Below are experts of layer 2 (counted from 0) of a mixture-of-experts language model. Rows are named gate (a neuron's input weights, with its number), up (a neuron's input weights, with its number), down (a neuron's output weights, with its number) and show model dimensions 0-255. Each number is 128 + 32 x the weight over its row's rms, rounded and kept within 0 to 255. Numbers have three digits each.
Before each expert's rows: "mostly gets" lists some tokens that are sent to it at least half of the time. This comes from a sample of Wikipedia text that the model never trained on.

# expert 70
mostly gets: " structures", " career", "sky", " performances", " image", " origin:"
gate0:168138164119082115183190085067191136152074101137086148101175127112192141147041136125148064151107222165093127126104149067115138149121157099124129104121121086144147176053176154156148197146144083150115109158112157148121161127068139169133120074158125106066120155146150171082110111126098114093132151144180129094117127153146086108149106126128112138121167174141114147152100066162161168146095187142123119103118073121113151132164111160114145122143093159086098118082052130092139154167154120118106126101096170112103147096147082086134191145115127101115122090098156163087143129099141105084168162143176124136148095076101140107161177101101182158154123154174138129160108093093149125179078150102100095072130174153134177118170204125094134097119102134160106141062141093105162111122159093
up0:115151128110133134209140126088190136148086161089073122090106110155151163131048145156128142163116200133062151118105126087132117146064105053094122138137089073103129107075150164138153132166109101104099106160105189114126184163120106164132114102157120111109121172110131124166070131134088157109182124132181204185153118089199160099113109099159144111158123188152092117112183148158135107159112179095144146154100064140151160164135136135116149159154110127138117114070064129132140104133139070083084201104094129150167116084181112159185123136130126127149145096123193161081147164120058079114141131131177086113198078077138158187128126131151129092168110182154141143133167090099171117108102140141112161140133106136163181102130155128076135161091116109112086107094081124099154146115125115
down0:109178174099127125080113174085116109110153168123118109117111145122147132154097186141056182130193168156133144160142163084089109170048174143153056123173182106145139099161122090148115079120132137071142154185115173122166136180098130159102115182090074154103148121126134122168075128151101090115048130128112143162151106135129127189140138109129136125108131110097097156156159095118170118166155148177136169130115144170137178087127118146129184170176098184137127162174118127181108159105169147167181076126160130101091134140143168193153117136166141158086137116156129128112132052118138126170087101164204167096108120134135184162109069156166083133106110130115092141116137149111126100162139112173143144146075170178115084114182126097107144127075072129096071163085117084084174143133095160

# expert 74
mostly gets: " vocals", " ft)", " images", " changes", " structures", " kg)"
gate0:142058125073091108090132115111050145153114137170139180037144135109127112130080164131082130096120172100087157121112114155157133129158062162149140098142121094182224177128107097157138142133173094149147074128097159138128112148133057113206197069138140082105153136121084152101136108119133123102103077177180169128166104127112136152137174134141140117118097162155114073076121122202129144096131140115131144081119131144131155154126120089117168154111072165115168075155159116068135121160118102182152163102090130143095070154131144177076107198113156144105136138098107141133120088076088151125103119085087146132103091109140144126086178185158154148137138127120161114166118146153165144158136185139166144120168104119081173173117113148086082132088128121140118150100057105145193164162139195
up0:150140129153136175138076105126083082106075153168145147111062104160164117141165062122108152152093137106148174123096137095115165091144150148099124168089129090109108089140132122125136135095202190131156143118143118105123138097144161091141114107180163115109129121175141079121143113209116149126141105080140141157113120121097091124122159099133176115078140047128194128057116097126152160142125096151141124136070055158084095161131155093063131092107101104159118197118084100068066145128149145105119111083142133190141134105136105179152193119118198153099141149129150089182137134111134164175141103156186114153146184044162146138146105138084179092057122099149095079112143102097140173167081133137117134142088119176101150107098049113098135123067135134155105128068127106136171143095142162
down0:130140000112102089106124147133087129128160105135163153206157107119102065090165098113146073100194165126101128119148168139121086158085180135118160146097124102121077133135115126048119106112148162131172128139129108139096099155139131166138120100104124107173105095156114102098079103075089104141141137174063157125155132110139159120085105139132104127142173164116156114093065110111100074113130142142116107106117179107119167132088133057103147109067152152135103115169106160115097164110164122142174152129116123113104093153124230107117144155104127136088114074130187124140134094115059109142138101117099134148132112119124169195114140172143121099127098105187128147116097117066086146087100209166105141111038147055129070105114144131180136174101126177117093081151172166098158177145166120

# expert 69
mostly gets: " \"L", " en", " \"O", " (re", " (\"", " Mur"
gate0:088100127137116089048152141120190172135113112170098149127133157130178140168117121159119182157155137148146128122172151156119126127146166063116159147174153121107160172069140101136092143158166096106190150138123110167096101097118126146143070169095126149074144105101099102142180093058190116084107137135148127150061182118101085118147205150170100104154150156136139188102151120120085161100189122115127139140165064158129194144146144130162126117097092155168176117114105079138088112129095126121115153048125124099136147115130142178125108106155170120134141166184164095164076159108129116096128115112140149177163105135219135167147133094128087160151096159128140073096125136112091147126129131121094159104104080141129076128127092139182115216147180108186116128112161160114122048124230129
up0:141102161089074183141124108101006119118146133069108151153200140125091152088120161108152151128114096128128133088111107079127116123108100170136085106121106098153108092123067118074102117108099128118080152092120165135183196130098150161119130053135170085140083170170156157110094151119114098161180084113162150106128107179131180133120086100077142120150067100124132048157085150131179159107070103195083107119110124117098127128147122155141162152124139101130119183100125158114080147108118123144152124199120167167149145155129111049095154098156106136069096152100101174066157103183154131141137068084094121131121116103115118130100131144168192099067111145149123094143134114068125041119075115112167082170102150114130129150099138145087121143112100115130161172114114120118108200157119116
down0:091114107162151126166149089135159125137128154147165129114164190079146147156090155134138132147182097095134053134138080110154099122184127158132112106116150117113089104120129168146129098130127179126169163105110050159090134109150107175145123138134105127126146130140125103125121155136084103100090077126165163081092153132070114079078165141083109125149149167118131081128119140100140087076134112095152182119154083109074103127181132162193081058109148133146125138169153134120117171170133106123138124083097148160162127095115119102103168122158109141166099065175119032110105184137103094074115052097060063082161111172103128153114107093126132142138148172163130189079159125067214143158125153103121192118140171119172129112090106135103092061159069136097157119103142142087096138139208148